From a checkpoint of a small mixture-of-experts model trained on Wikipedia.
Size: 8 layers, width 192, vocabulary 30161, 24.6M parameters.
Experts: 16 experts in each of 4 layers, 448 squared ReLU neurons an expert, 1 pick a token, a sigmoid router.
Training: a variant of Muon for the experts, 509M tokens, 7772 steps.
Below are experts of layer 5 (counted from 0) of a mixture-of-experts language model. Rows are named router (the router's row for the expert), up (a neuron's input weights, with its number), down (a neuron's output weights, with its number) and show model dimensions 0-191. Each number is 128 + 32 x the weight over its row's rms, rounded and kept within 0 to 255. Numbers have three digits each.
Before each expert's rows: a language model's description of what the expert responds to. This comes from a sample of Wikipedia text that the model never trained on.

# expert 6
Description: Pronouns it, he, who, there, and participles like known, located, changed right after was/is, plus closing parentheses and quotes.
router:122188076080146124118108184086164159141176084138093175188172122096138130170125124128111130089072133167044153155110086109090121110156146138092159127129174168095083136187115128067195097121123095142080077130068115144091107126134127115126134148142131172156131162118155147151107148077152060129171123153129138163095187093126141141179153178141137164135177111126090145103164150115101105114121107111176076106139085105151127153116166124136089133116144133157133137170186157148135151070080109099122110110126150119200138108152103038072120086197184124125183089087085132125120155114132144089
up12:162142104179146131129131142118126153158168193139113107161169115116109110097065123167109118111088169112144154079064104097131158138189135096108117150126161124119084119157122105060068124155128127133100161109107128070150117136178097130134154149148110110145158137203129134110150132130103124121142096110200108172255127127128145138114111147162058150115137131092085162094126127142037115175128163123141112156128116082151097139172113110105159097119099175147106141075103075105144157109158130161136128120176103190131139155059081117116108183095123175165157130116116111168132141024060124149
down12:159162116142132164131089168128120129152114140144118104102138117046085128160104156158143111057155102092108105127124155080140135183121121169114121107119140146118169130132183114102069122102157144119214136123148124202127109182116178096160140162153078144148128124121188073134125127103115176189171115118150146117154081147140118137086120126130138138119255129110152109094148067125116144130156140129110177181121123129102128126142102132147177143147145120165117143081118083093040127073114148179132157124132065151082062142155130200150110192139185105114116114100159124105096113119059153105
up13:124106103110045162166106127133133192139154084088130145125146124091141079188108166156132114110081163186131134174139142153093114162154175149120126203142135152125096071105165112151148114114120076127142138085099133145115136204130137126101083164113108122051062111144126126087156117123070108109151130101128128128115192162092174171084159165124117166147088138118119156081122138127086152116142127075152175120112111127132182173130127151170193156113115161173053129014114130134104130131118096131102151128128108157168152161151126113118108133097078042167150128120089190160082119124177127091
down13:109196119141095049099127108108109121151069214200127078078133133155135149093094021079120147084166153150106104153115118130109101123140066123128150125102207126160152125110126143181142078132117080142186132172105092107128125119089078127149134166086121132165137122148134126144081124133121193147129039141157109137117068162079121105130116109045088202071064128172080133171149126094106088098130137170125132136105139118117139081135129159092123112104151149148136073138086114152130147053144127111097153136128143093181146113147133148112125150154102158122131145108122133172154079119118158123
up14:146141108167175127130060080150111106120180105224145126134179130091140111108129136136104148101113119189130119145126110141155109059132124140159144090095124150161150151145082177154184158125167099120074088104063114143055119128117147079106148128111096144108127111139128128166120121108121125073153131192155134152113119090076143164108189128122142130153112117156124142168175113152139128122099129120126001132099103117115188118159100150116106130148164147174085163101107152097204132136128030164152131156143108184102144123057097153108150133070111118105138194079171111136108072145168164131
down14:152142120083077085149130161128143104166142098120113000144143141160181101164167108121158119093165143135081093127059114134128127220130139115132102101153069134094100171125110153138131162096104127176128137098132119103133134117104132080139124182107064152166156152111138161140136077159126159198170099150148141130127167137102123131157096109151126138183019133079094090158125070131119119140131095121092092082111099132168128132154141116122112157151144089143097174140161115136102109101097149188062173151144077129074127147134155139139102131164161083127148065116131085142160123127083095074
up15:113178084135105105098117128148124115130176141130129135140147115111035105136108149136173166073182123113133157130147128154098081106128120183177107145175099116141074160104130058154163095120162107125114105146139109121130101169165180132092189130139155140100167163107105139187098127120156144191129064063088129119055116153128126140152125122093120134054157121045133108184192104111091091155116069131173147110068113139075127080121129095142132092113173108134144195062128155142137179187129126183129119130138159104166182143190091077125080144130142141132113132144123120139208126120114109112
down15:119105132171145168137175150120144128109166119071160161174101142150142144113155110131176165117109109129134116178138194115110085111220105099133157115124125125102125102119097101130184152126086119108119174134111178115140108130131114129154131120141138120089132075100119130155103078185134133035106131137141097148085148127117115108102105056139090132172120099128064151116128178107173139144133140118113117135144108180065143144136166113129102109125156115129148140118136126171191108140154168091084155098158133165178115176071186123106084100115053117165144138096123234178096089220199050118
up16:096159081085154123153137164089102173130106113147086134147118096117135064178071113176102150155081132119107171058202126143125170130147121144066159103115200138189126112126129157062205114150131169115132096142120187130135153137140114108125135145132111127122152132183159181135110143103091085108135123139102127150118094095167172095067100154163197074190087084120105150128120129130137122171072109137155052121137075119121152092104173093140111115169124115133085110161096099123138134167072072159176092071122128162133141122109141185116095071154145162119125196184135125127173150106118149095
down16:077133078101092116095163193132155180105131125127050135143133177129110067129132124093123110134170153083125118115071144138098134132063167170120153078165151127160141131131152150118109146120143089122145172059130168096124133167091162129144119179080115124102190131138142145105085130130124158111051118126133164101134153119099099154142070144120135084163182080148120111115066131146123041132125121135164060114131168144151149222081139154109134119158122165173084100131076191131181120142089135114087168128102146118166094137122113157135174056148131143171170109080152105127164137122174202161
up17:117205108086119043120150142145130121146140165153057162114118164121123046116142126152124110165177176106111093099130136184119135125085038089126137118105167184197159155135139148118110176115127143122121131152159114169120126111139150089142115065129092126079172136109052122146097162167156099137099149098143195054132143081052105128105114148124162185116113104159095133146136127134157136125110109164207129157111135202137087137142164105103118107129125103124144181117126100123043122167145118122155151157087104082156127169132131120111128106127134098129089115175217152144066139113137082135
down17:117127144101153128151080163111100105111157074133155089055147111109114160135103114148154090191112175125082110064137149159094198123092099126153111155127108172124109174173137060131104145142129168140053113138098178138158086096135117130081084089077078155114093133099132118181176145139094097182113086127151111092169157106114143115073130158121120053128146093097142100111147119104162198151159121135136102128143165132130130148137140166139128144102129202115177115118174141175143075113155154164086176126142057110037127129114139118144137168179146138154108152157184146081160125163152120212
up18:045159074131140121125117093140187125065133118110114117122125079131112177123168100116141170124079146119111135083125086116129170124108163130124128137138155158134023133147133127127145124083140153078102137183129129116160148131115107172110139105150173132121181125128057171138132152074141144133134117152033117130128077125121084149117102137153173133144099135155075137117119113146060125175141146229141104140136132098106152129175049134129146138130122119137213108179110115183135190069188134139129129076144129157117118149131155081153132161139096164120212120181106103155089112111040127122
down18:116173121163179120069109121203145162106196115132103102118038146174126128119164144119096112101141141159180107158095088138153141143150143177110136148143163094082104184143120135131122174085108161088148109121120121123112112094152109103141186156122121134080170119136133110156076097225132128122105203148123101117119159122185146161142101071095137100185082111128106127184113105141073153119144139161201111084132052150173108095160115127166157128117141093124131121153148149147098122162137079167108144097063201147159183082060191097113127136134106138129115133152168105132090084148142084098
up19:125161109149116143209081097130146149147128192093142105177092119094117112173129118115117165210126205134164134189079082112128105147129161123175102177135090166198124089116135070132155147109128174147135151101128155144135179085103114100134127108090133125123111175120125152099077101129135102125188128142085078087144177148184134078123168164182152174114155173087055124121103149095164066140175089096089079077087137104098112149171144145130163089162117089129118122135219130179107127093135123103084099083118118135128132131087144164103124147135102072101098137122138109144142089149176101091
down19:087098164208144126080095061105102088170143105160159086149127141126187125153048163108121143135181125163147131134091117163153181138127112152121103055175092108125129113127110123119170113136165109098093136136136169080112083105128126188162168119118178091127093136137140114106128065171143132074177168108149128112145148100045114101177130115142136167129104128163124146128060169130142125100119103106144159170157116120135189133103156133123096153183158125071085129127147196127104141112109069153165054011093119077137132155122117131101152094138068175155132119096115140081111155123129138100
up20:116113120095133150125176169130093095101149133099078113159076117116096132237147109131177060198135198156088111165130089164179121184111104113092106128131158066071186123173131134130135104131128093116126112107126154078141115153085134147141149116126097127151101117132131128105114120145136127110139140187094047142047087088167152121150168146152158160123163154175115063151211214108130148076052101120116113167108134128153134135148162126180094120140141156087125110125135119060113117119142132156146078097124154127093132100129161132163120111222112092124143123085172107142095120128165129137
down20:180136126139109038136119131109127107067148125067091188098096144183093097114109094207124183161145150132076096129116115091132127144141143157157139090108157151128120116164138162156112135114111147113123117098116134147130147104166121118102125141128079074221148144105138150117116165077124172076134110128105147146105104136104187168105149079117117119090080152142054107156132087135169109093125086123102183188209173131090121048176125159094145105099180199078127123131087073147096134118146146109090133207148121072067128162125110137146102110117101116081149167100133106105156131122152151162
up21:169176108161135098169142128153232082104113124142126117162069116136091142132101077123124084120125171167165134125118102173118123120145119111148069128075160119085096130142140140099193149105132203100136096153143063126098168185168133156108137130153110156124112085111134118030122124100111110132164139190137128061148097059173102060180115111121166135143170152206134130141108132126115126107154149153169116133178085155129129111106098162132039123128148083097152113120122143214139154084131077058135089123124110141158124076120134151137184165131090106125128120162135137161150079096128153129
down21:119130043102087136057092128174116148047146109125149073166134130127135126122151131122117109144165154139136085134060122146161143143122200138111154115140180137125099127127160147113131206110074172107095143141095128130130127122178140148109114101136181138047124140205141166174138114176109199121093136111143120193065100104165143185129126112193105119094078086110111123144162135124127133148130125125144087142097060152133093141086127123104154128200107098121157091162136147132123044154144120092189166113137103123182168136114151105129129123161094169167176203072092163146143108134120135082
up22:188137076153127194194074122043112140144146112169160080146146089115140127119147095162131126148122087142136129097102131141111173137107114107219149138113106104149157085139079129117171142108117110106133132056090108157073062166151167053103106058209138141174165146139176115109134143120181102149129104120123155110127156194084096137108130164102119118172125132150066155155216114116125110113133117095180136121135114101127132148107172115075163126117174054164137149143092156088167151146112128136138125098149083124161146113101138138100073174102130123097167134173152068145087144150127092090
down22:090119114133118137104106171130112154117165179094123023100147147130150134119159139146097145104120102120134160119100112081119095117114144137104086133170000172103097201077116106119152104097167184119076119133100131140080166120100127125151162121169128118129178165168123157135074110160133100173171167133112149117124111132126130143150152099128070127159086114128136125124097108174120096107099082164192184075091128127178123110118092093115141134096139109065071113109190114141148165141132155150188112162149076137042152122127148114096092194137152181173174090123126152136120126102126134140

# expert 15
Description: Mid-word pieces of proper names, often surnames in sports or election tables, including accented letters, as in Col-er-aine, Earn-hardt, Se-ñ-ora.
router:127130133130084122157154167113114102136145083127140205124152177134084138099133095127139134127108102148051113161126148103103164070173084146191172178084148175159109127178129143098186129145147154132155100080103128121053150099143133082064087131131117156157107129125120124173103149105094139113167149164131133152126104109182099120124097143136097138057214098125123095121211102127124108114137091103167051138179156026161162131113133124133125148102147133129162164113136147104084169112146145157173119089117134142125204076047104070122155122128168143118154147089138094188087104131117147134
up25:139135091136115171169149098104163115105109113165145170229132144131094127127133105161147102096070103165107099133125167037039170124118179142134084117062191121135130155074113100108125163135130103136127127107196141184116123116160127106134067135126159129097106148164159097141144112090183093131103116131174134136040128076125128152126139128114154134142167065106163128108155069165149153172087140103165140149152140102151134126101138107144109096110094172139129123138203064137162124111109082121135159127130058140106183123138107082171141233130168167124172115068097110111133127106126139112
down25:136087141139100092130192080118125165101136130110171113143117126123123127103107123136088150148136117100140145172100184118170147069117118135089141116164114183093149168118153085125099164079128114147096127172190102155033157083200157222123118085141173118097148147110188161130193150128095160190118097142127098145128109143171145136121094143159112126106147136026134110140142177128104078103117172167079184114128122162135131074125148102121163122104140102129092122155119195138100139133060159063163087180094124192112103111121091119124129105135164137169114090176127118103106185130086094155
up26:117142109065144126116040121110100141146172103142137146136175110080124164145128094111120145157116132170054129188130109134129169177109104126166131136149095174107085104163148044169101118128133186157218133145067109032126083059139140117168172099142148093134129124130177126186142183169142135132127134100132114188109140087088169137136146124115090095147160122135179124138142136106112154143098123091112150103172076169090144132097168141151126108070134117114123112164163146138057150097153085182130127133115134204105117126149153068089134127118117182110156150156081097141130127130079051115
down26:126117111142126086134076122144147072161159207129128150146142172091131099138136134141178184119119223147145120131128104123149063123163127062174060120123043186140161146143176125126103133104116130075145132087141097132119135107131167095139126121143191072093115100078150098150116156126171172103093166136181045118136124085102110140104129068090133142137128160122109062135149077175063102117144139171140092120130086090128142150063112153130126145121148128221156136156084096138095139150147167091090130084121124124163095109080159148155157117152153090161162144094128193113131109138149073102
up27:166133163126161136116120115157152157061064127112127136104097118129103149128118142076196153115158101164142170154159128138161108148203149168123209132143124158108136136137103115126194121127130075103009144108114109137125113121123106155101084125104111083169134166151156131150041104146183155145128116143151096164128116114130092115156133096136127137123096114114151102149099048131126092061081099146128129133118158165125129136068112164078149085152111112136044174104169130155148137145127120147109124130124190160109087033128107202088180128132108086116105098169140139216164128172122125148
down27:134125149134055136155061100137157158094151148132147113043128124082124104066144118131158133065117147141082104144206126095119075168152073118182208185146096135155130136174136121127116115130115210147100146127087145151167118131133125128144132155147150137151135102118108124107134170116121100100124177079141136151143149113171096122164155126154139143118108159110130120108118106139144109035145127082099163131121103129092147129093145162114180101154135188130108095074129112141163079166120187128109133085105151137056145117079063135095078078214132102078099153100112108129156159085069057162
up28:119181094140176176131128177137190111105094170161106129151146153174136128127164081151086148132094108156129206140130202116170123163147115133182093055153086044122189117092186127081141102128097141162144107127115102136138133141150097120090105175130144088133116146170117174160114088115117131120131067155156100049169115145166108157169077174096131165116154181123170123096119131156130124108122160181149094130111134133177054110146137113185125113036163158125132096089101084135068104144101095143119124112161143098092130135121072100105119138180123133140126101175091133116109040106121124106
down28:203143136117200111135136076108111108093157142138145146112146077107074129119093181140114138138125038059069136131134138166143147130131171108124075193119157096147098132092131093180122098162153064179149190184135125111087093154033121115177129104097169129101170108120121166140153153114187078118129131195202154156082082114124151115131125126140105126139127100174151162127123171146122071129127110183131158140180097159106096165078131112060103101105117143163125138151086191073088141088150180112134141132121183074117133123140147161126144151139108154123140100113125141156079113164133116135
up29:094159135206092147167124160116152123150114188144196133072133094137057146077120143111126084084131137176110165103090125129120130103051128149100147151178109104140058154199158123092159120131147075153128119071083131027145092129130126116157128153134178110081145158152101177074097101152071118205159143115140106097159203143091149199170124125129148139125147181141126117133109119113115171133077119146169107156090104122162156129132149078111150087161113144119145190194154055112138136129139102145134125140108103121101103143142175160124138086084125108139132125114088074124084122114131178127
down29:123170126145165116164132105170152138127122082199086044132138096146127127127078181098124130035131123150081147147099099132141115139178130167147135103134123114130183133108154145125063126148136146067126144171102183111103083128103132166058101149173114126134115140154097130127093163165190127115146150129156115153168153166086151136153084143171146127111110127121143138209143059195191138129109141090135131167154105128154043181147098058076127128114093109150113119104123117108093127116104107180184127128146055104066139172137067160128106113096150096111194136083125156169086149107106138136
up30:128116109162132129100116121060139133081134137092103144159089087105170170126144168146141129132122127128086117119124078133096194182137133121195160092201128115127133129136135183092137142190147150158085127108098187081113187127129121108119129160187085118178081169091010140198164155132092139161076146153156095112173136166132195132129146121101099103138118078122135130128109094113153153101129149131071085176072142070147123085161125144099093116115163145109106125109177179131142109094050119087149085132087106132179099123118133142159102117177157099145154075190138112159145140101111098160
down30:124137136133155126145122163113151132115178082152065108094193151118195144167111175091061142149136109175127121202107116124160110074140145112110111121096046091132118161119145119160107167139105108117118128124154172125091112142142093156133131031186170093166116183210158074081139154064112117117120127099177087119137127145110111111136174127142155164172117133087165160160198146132116129126197075089113120113122145091103124155097123087184116183186097127103125122126135107144147139140166145190063101103116167168148136154098164175113123150053114147109140159139151136069094126124130108174
up31:125129187135097120125114096104115175096111136130092097183102147101109116132219175127116205127148154154122158130139143126128157027148130149144178194179115150115110085142093193176101203190173122102170108061177146158146099079146160087116131110106119109122151138125119124098129122132089089137133119125137183105111133132171148113120114124147127074137128113146074089122124078106116088150122113124139142123089161129107131084089078153127139132125078103111128116170154143058133133173095140176113054080148189130130126137174142083122149202127143033148106133108137134166178074106147086149
down31:102134147116129162170086111087096139118116138177160149114104148153088108129071097083154155188140134090128154135151125111094181130127114096093152143123150150200132165100131068135145156131105130166174153141093099112110152104099145084119138130168184161075128122117099108122145130120135148080167064137144143119142106113100189126107120113094124138108126111133092112128115134096113115106163058115105166124148160093146130115136067140105141128041063028165096122133210198164130127122129145127124134189098156123124132085113186072065153163104142135093095119154106198066179198136156046141
up32:166171110142142126129131116167092132132093109138105220129123135171122104162121154095143124122106112050079074085097106132100100130113140148118103121131172132113117121133114178112067072171089197130140128117062146151128115146131141162097115169150120141115192124136176169198117141074096123179165073130157127138140134117151129156101130083115122161195126154167122182087137137058166132076104079074130133177119149102092159131140187137152120216100129136140121141109130073117130109108114100112179077079141146130055146110089113189124136164131107153093161084115131106203183119131148155059
down32:138115165125061116190118211127177128130089084098070147102152124142115169113152162152074141135158133157160115153131093131134065130125143108118041120208116165124098063112072124081112101122145172144102112140136092145161132143197164124059096125151079126158095127101111087133119133089164163153185128122156133102158111162133181077160144142145120134127133146129129117191135101123115139119232131153157164073112118095180123130156126132131126082101167150139183116135065075127157106159126147107172137137085128068091139129134197165143150119079102150152127130104131179073150190094127129160
up33:131078023158106122161129125174064088104069084115117107113114140152114106152109123124186120072131077133124124149107118106077126141210104133116050199126079178121190149162145208138158166131167128108086059144129147108114149102128129107126122109113184086103089166104136109106086098143091113109130131117149172122094149125133110121116049139141121166090197117147109181153151121128136122170108160157130106088126134123216093060139133145145117101157128139184169215149160089157090127156146159087112131138107126124195127127131194118109126105135159122122115147138164102146169114148129133111
down33:131087115132130098152150130189123133136130131055157127112207110156135141115103133142119115141157108151134129164097135132097043139153116162154202113150149103133191186153105130101105116145101088117067116144114138116122122093116127063157119134101062135110185163091143107139155129123042131179169156127118095102103185164173126148158146168166118121100140191166105140091135168132184126152119162174094209103077077171161100140108159096146113167071152142131138141092160185132131139122103097128119179136158112129135049120107069135080114084167124197141163138108152194147114189098144111111
up34:151100147178073129143144167131165081132104097058124116106149214116142076151089168117040159119160117098114118161159178087149098151085122162090092198071131129133110042164112131192146068102168126126136091074135128118157120165112112098138167123179109086145157166133167135131155162103131140144135153159147064161093148077167121095124133129145080128071152150145132128143089197159131145159110121131109062138152062118086122155056186135201084118122145131126134139113143151115118113178123172115106171127136097105139139119152131091143144105097147121127069148079133126151092196148148115136
down34:083133166187164136130098127139090128133149146111085102155145206100130214082158121095140155098105125141122131033091140076163131138107126110224094163143130126119131145126151161129128155057195083136099118088104156084153171147107112143164165147138088152128166123108112111170119124117117171199047131101162080147146092033126042110132120117109132095125147082119123113128079159192120208091115174087136117154122125127120118134169162118138130143146088119066166103133152202129149168091131117078149123094118127084174114128173146125111098162110123117116157139135117128138109158114151127119
up35:103126122090098116114135086144096126123120152151143195120114169122101131120146130098092098114100098145127155121135192146152091049176147176125178167141174146127141092084132058080166117055152090130133100150141123155105118174177123096121055212178117156181078130098073092113095177087158169126185119098107113108106152094082097081162152127134154116136084099133118109211147152163111115121125153129158100123143119119064130142113129133126153123215146123163059102205187158096115135114122106141109126192129142142193178098113113092115121130137140126143128129155178146093130081146147105080
down35:147143083143037162146157147124110174127156131147117133127083097114190127084170108061178131102108143107141084176154165114146099145164157171107108133134033184154133122103148107136118131143146135146123133108063090113180141088157129123060122057155209128117178093147117081119146127071161065100137159076212096098141132116136108181134099069126148133131111132138163153137124109078134090113098083168156097174086168149150143119179086161155147112108086114190099107104104118163160092126131120148137155114125093168084115134145104222136172119100166112122125146095112106154139122119146163144

# expert 10
Description: Pipe and semicolon separators between cells in sports, election and results tables, plus country codes like RUS, GBR, ENG.
router:168178167081130169125145164034134097162138117156111145176169114063133164166145143102104123119084084121058132101099116066160145172160126142168142167087143156138114145136083153122135140115113098128112051083113120096091063135148166124115119147101127114174187136103097162096125140096145079078146128136086090156139147108152155152166114105153121117149133095165140098117161115131104048131166105106165090145164127060106155150080179137130114155140129103129139152146167129103116129067159177141100106124163141123158176093113145083132128130162240156117151165075114116148087175142054181102
up28:179116145180131082071137117217127091144128161082129214132131144053127165131077120081063114169107136142139119126130123215134127150121164067161071137134127162129143124094141121110154095128094059185110133129064197105109103132180174096134121152088097105128088130116107169108096111145102110087095130139122152114118082131156103167184137120156154107142140153123175166049068221126079135128132081154161120087167130083108128160109096169112088144066128089164137114092121148141140131170122166152107156135119147131105145121128125122161116108172119193137115109144105186174133121112131154115
down28:143162127156114133175135135056116091119171070126098101148130116144126113126146140154161152123130140099136102191162125140171096110124127061169156168170040113146104124178085093087125124135093116109110138169115085106206217148119078121092152121123099181098100112074127145148162094146180177188066167146119116203116185126092047143099121125110127104172144122163136108161110135165125105118112115111097141080067160161162133064158184121095154088115139147155107158143128084132141187131152119083154112122081111120168136083149130145105145112195147106141121084180106110098120179154157109128
up29:153185100118135215145161213127119122143145102182120128109130137129151136115151133093140137093126140156128182138148197135186138168088081161178081113139154124126185143099147209085158151134137131119177068109118176108097089182060132135052153114090128151176092152118125133111082199122200099174108128116145071110069117148126090102100053150135137097032104093129087104115114128127131118107158123125134141118090152095197127085082129113119100057125153131095090099146083128132125146097107170139119136168103107086172112093143138148154135143110138149128135112103191143133122118127157115160
down29:142106181181114119138117107131111168090073168112151112166072126091168083173135092126109088123160202085099111097117107134125136086206163149043178124075140173134123127114186133093127105128102172142075116129225141208167127086098107112159145145093133137126109109172116109096163108127106135156088129124148136142099129148124117165163148115139133175178140139139193149138171088158099180150215153092170035125102149091100115162143130133055143146134137134099149065157169107149114140137107066142080148123150136166111115131141113089124140176168107129113132148108136149131069136118164143136
up30:098142171089094106111139154167084145150144105158089124135196174125100151138143111127128076134150111125196120112092081078133124132153117192083122159112162138144117169186116137067158164129093132113127178152143100129152094105107138028116099142115129128170165158116124143157157137116137150119158161077060168129135124134126094149094140113104121199116123094098140192112086122067078116142038160140125157118070109125200132161148128104156120150074145103096136112168129114163120165179115062137116118076079151151119099157072089140210152155121103134183146142115117091114184130146091191095
down30:185066108144134072168125079119159095120141146127175130146088092125181144137170113109123167128165101155045080131159149129116161113108161061113185122062115120121079126074160120168121145119148134105069129081095226121137085193121129118135099127100079123125131166128129137127032133185123155099133115173135183101158125119083126116173142142114122122127104163108162130128166135125113130181142098128127108151190132158092135124059126138139113146185105137140123128160152155130143105105110130125123089136090139138050068121136178083127095164150201131110114153130149102151023134136075119171
up31:110199136175080128098137101117216160099173182151107208090161122135133101173092194152153094138083128114074124105125128097146101146152142113121137132131156128202125128144140093125139055142126092096124092134178105088116066151140109121064152109133161129202179116150170093096132122134116123086109159061109108180171141194199100117073098148108176128129126167090119130156151110157140145117096179133155064134131128125136151108122096134160149146132141063127065132111126142097148069127140146121130117143132115082164108124153040069121133113159181116140186109154098122092107122108139088159
down31:176091178129127104113124136202057137182042089117154136117143128088102176138144151141122145121111114114128132118084125097145115113126126099108193113112185103116182101171144141104122227147142073070194139121125128134141141140136123129131101135183090150095081151125129058136144128121158150152137140132148182130135147076076122096128130047110075144185150166122128112123094135126177126125061172122104132132115124131129132109106148145078111150125181133106175126086134110145145119092131081170179134196123113149115145174187177111185089087059115131191143155139106111136114168162038119112
up32:189105135173063192149065111140120179209178083122134142101201097128190183067156085152133125120103134144143107111117103112190167175103110140111123158135116110102118115137130018182127138165101176113145142139183102143133061102129198114118130147152131143099116126108134105162160168080130173140146150145112151123113105156088128108141133154156136089071129110103137086173114061127094173053113111137135124157130109138111094159102130126153138031129157130139058152167158095153121138139128103125100087109074164100193129147110083130121134113153160126099145094113135108161102094174133137114
down32:097128133114157125186075127156157145071129129124121132091108114136126092111089114235124143133164150112106161114180107127142127128117226100153102148097128126112128141099128224084084075147128120149135085126114102197167164121125094069077123151160169092120156099133142105123183132154110116132118082134137140142176064112102123078085092134148105181202093157078140140110139122115145131122092099146146147118159129103184127125123174056162127129118165201130187091131130094119129111107147128147061190102179165144081049167154125155097127169124115087130128101136152112074125117115173151155
up33:077136125106150150077119143070137130118154115101167078124077167086136052093159142120150121179135120092163131119160136133119129096105091169206113107151151179162088114083128184088109138137110131102147110157122110130128127139167167134113108133093154141146133154138127180068157131121176105131168139106144182160103145153124063089115127105160156077172126109130152144058190145073155052155154118155124125135134126094166108124148150193156131088125145073088126141157073097232104130139144085110187096179116161128120057166129176174105157102113096124103085129123085127073157119176143131073
down33:115111143136128120174152166118119130112100168134105139144105082120172164204113120178126150102123090128113134154080140125127117157143177129118141159083155171117130178148149147108142120127091151136154089144097149173134112104103104116118120131085129152171129105124105111118121099180079148120204086121092118192045161108084126130124154163068139173118109088172110091175128139199137160107126145095109131079117109105147153087117059071138050190191094086199191114130147147159153119157121182106037150082130133118139127151155112122195048134156165123133093135136198122157100141116153162153
up34:116151095083159127150110147069122141095144122079128168143108096107075100147133120102107172130100107114099161123087112145184129166125104100091128167039140135124194157121075128160167070181150075162114168213130121156132125115162155114186141121126078100132150098147108100115062052117126104105127086197165135134118122151146103120071103129138090119202107130131158169103137135123122130118062130136155166127117109155118120125152149070128137139122143170175072122090178143173172130143178134118112150047134093135112142098214119112148137052167160123169121085142187120137131177132114114177
down34:131101133092131160160102146160168096139120150102127118120164144104139050098109113124160126091144128169069131150130135168110110136164178208146116114124099092142143141142128108058098138119151144144097121201112126157142155123168122212031099082131192180104137132122125098130102198084124130147136140125077090144149178128128186116209141132098112185132148113097102132118182165128139139146164136157124132113028126154180110119132109125094185087087117111112138138121098077106132199132075159073143135185140135128096119150120172122103173137121080109132118156153023156137117108118142098139
up35:120166160175081102154124129134181128170145100071117112173167070090122113130108137116127137112085093098161126146127115095091145129121109129155153174164102169123129139121114166068095164123195000128167113118133119074095144169119148165165079143123104140170122135097136092167080125125056103137134118118114116118097127036166080161092124126147124120184098131141085126116133136051120162155143144125135129122181126169081135172131094174203070161178116078158148130097138107168123178111190118135125170113110138121127146178173124104122152091150131167145128095138125120125128158188129044099
down35:142071090138146079141094118123151127130127132148116042131117124083116151113093148155119130196165093236074138150128171177200117158150167072123111117130133119128133125135119134184137055134094129157107125210111061137184131119164122106110135127126172148118126150137170116131136171167102093075060133139124131149159132174124120187126125121119124115064124164110129170087160125143155110129108128122116155201121098134159099162109068048098142093083144108111099153106154113109093053170085095084121139135134137122077134082111177112113075132128166146097102120158176076159101139062153143122
up36:159104127116132083126101142131158169162143092086158184144107126158116148085130109175094165142125084110053100111099122112106182108115112131155086143202098144124169123140091039084121111109214126102180090108213144103053124131143093141140021081049141104158121125173136139097166110099179213108144113125128110130139194106160174113124125134129101150141169116143147070115097151101119102135140089102120115221115136048132131155111143152148109107143109142155111123082150116131103127142123170122136118113102139163172169127123157077119182147134137135121106109113170172138131155162112145152
down36:087138100150193122125154225077123072099115141157115098115152124119138135176147076083152090126110079148161120110137076122129058126166146135149052116155127115094119143144182138128158136080135100098126138166132140180116107099129133146124081147126124170157128155121163152124081144106073101083118089151093145120144198128150172207169102092083079147066117114166128177127131204112116137106102165154112212150128143111131100088145092154124165167118109160140094053127135192145139099163084089156099127112127183126162104090123128154111150121074151061155105144149184093156154157154105157111
up37:140168143104141132150163149092136121146108142072135205147145082081169088170142134156174176120142143125086192091121163126135127143138115131130129131126143168133156078123128141085114136132138210149147136112065119140119105092200111154118139159126110127113080144141115178177162154092118144150163111079100064150155202132111087118119150103104127054080094063138152092066116135127113124131128180189096077216133151123135168092159195120061090089154124109131136109100103125128130101112129068129113132115103185142131133093153185084155064114161096124131144204133085131153115092139094071144
down37:187092155174127122179085101186102150121149139116101116163133172137115144087105140154161084140122112125136126073079124108091106127131190131096146144152129140128120157134129118149113150147181144037144081152122108128154163178103128113102112151068146083132109129131147149128078125135109129176100158192177103136099128180143139120145185123124126113138171113117092090156112124098181073096055131073064194130150116136100144166071075155126175154134104065123094146082151083143133137122129138091144150127127080118093131115128093122105184094115142176093217027073126081120130128192090108110
up38:130161145130069079139119130059107097133120113165048151128179184126114136148121106177097124121120148066117157176108126130092154130100099120151108154140084126093065162121119076173114087154091169141151135108111178113076180161165140108159166152041109130158116119109124128148102139161147145168099129151140151126128112147118112077125170106171085166132145118183104138073106116126104080128130212141121150166081117151185155104109140096180105145120104145181128160013100143132121094160165137120122107120132132113101115219068128106106175121181063129114138165128124170126195102122108141157
down38:117125180133181125109133073149144106144147145105068113188127115100082129107097156152132112127141119141093110132074124135143129176138161094212122172130069169121125091102083107138212180105125103135179119172126062136174140103162087146143076122191125142078082157118125120121117158103119104132117105115156127124105112144126121110112134151162102078093065163131132195187122172153113145202121108122157136085182097113131089158128132120074107219096168174163147148097152112176149138143117140108128099109181167104139090096171126160172122127071146129195145103137173098103131125198143127058